From a checkpoint of a small mixture-of-experts model trained on Wikipedia.
Size: 8 layers, width 448, vocabulary 27065.
Experts: 16 experts in each of 8 layers, 176 SwiGLU neurons an expert, 2 picks a token, a softmax router.
Training: a variant of Muon for the experts, 339M tokens.
Below are experts of layer 2 (counted from 0) of a mixture-of-experts language model. Rows are named router (the router's row for the expert) and show model dimensions 280-335. Each number is 128 + 32 x the weight over its row's rms, rounded and kept within 0 to 255. Numbers have three digits each.
After each expert's rows: "gets" lists some tokens that make up at least twice as much of what it gets as of all text. This comes from a sample of Wikipedia text that the model never trained on. Tokens count by the router's weight.

# expert 14
router:116153033149134144212143101137146108144123156122102101171167161103076127082123070100160139074124080179101139138092093138114102124154058138187134147153141151075081159125
gets: "\n", "\n\n", ", ", ")", "| ", "- "

# expert 0
router:085080196104120081156169177084169108154132128121113091167134142164098130107158101113163150094108100153136147142093137085169131131164120169152157164154091150106092097174
gets: "1", " ", ",", "–", " for", ", and"

# expert 15
router:083079197107119081154169177082168106154130125121116090165136142164097128108157099113164148093110101153136146144095138085168130133162121168149159164156093148104092100174
gets: ".", "\n", " of", "5", " C", " D"

# expert 5
router:084079199103119082156168178081170106154130132123115091167135143164098127107158100112164150096111100151132146145093135089169132130162119167149155164153093147105090099170
gets: " | ", ":", "; ", ";", "- ", ": "

# expert 11
router:083079198102120082154168179083169109153130127122116090163134141166097129108162099112164150095110101153136150144092137086169132135161120167148159164153094149106091100174
gets: "2", "| ", "|", ") | ", " that", " H"

# expert 2
router:087079197104120081156166179082169108153132127120115089166136143163097130106157101110162150096111101150133147143092136087170132134162119170150156164153093148107090100172
gets: " |", ".", " (", " P", "o", " G"

# expert 8
router:085079198106121080155166179082166107155133128120113090166137141165097129105159099111164150095110101150134143144093140087169131130160119169151157162152093148104090098171
gets: "\n\n", ", ", " in ", " a", " the", "ed"

# expert 13
router:085079198103121082157167178082168110153131125117115092166135142163097126104159101110160150094112102149132145145092135087168132130161119170149155166154094150106094098172
gets: "-", " in", "ing", " ", " G", " for"

# expert 9
router:086079197103121083155170177084171108156131129120115090166134145164096130107159099109160148095109100153134145148092133086173128131161120169149156164156093149106093097172
gets: "\n\n", " (", "y", "n", "6", " B"

# expert 12
router:087078198103120081156167178082167109152131129121115090166136141163098134106157101112164150091108101152135147142094137087170132132163121170151154163153092147105092098172
gets: "0", " | ", ")", "y", "e", "a"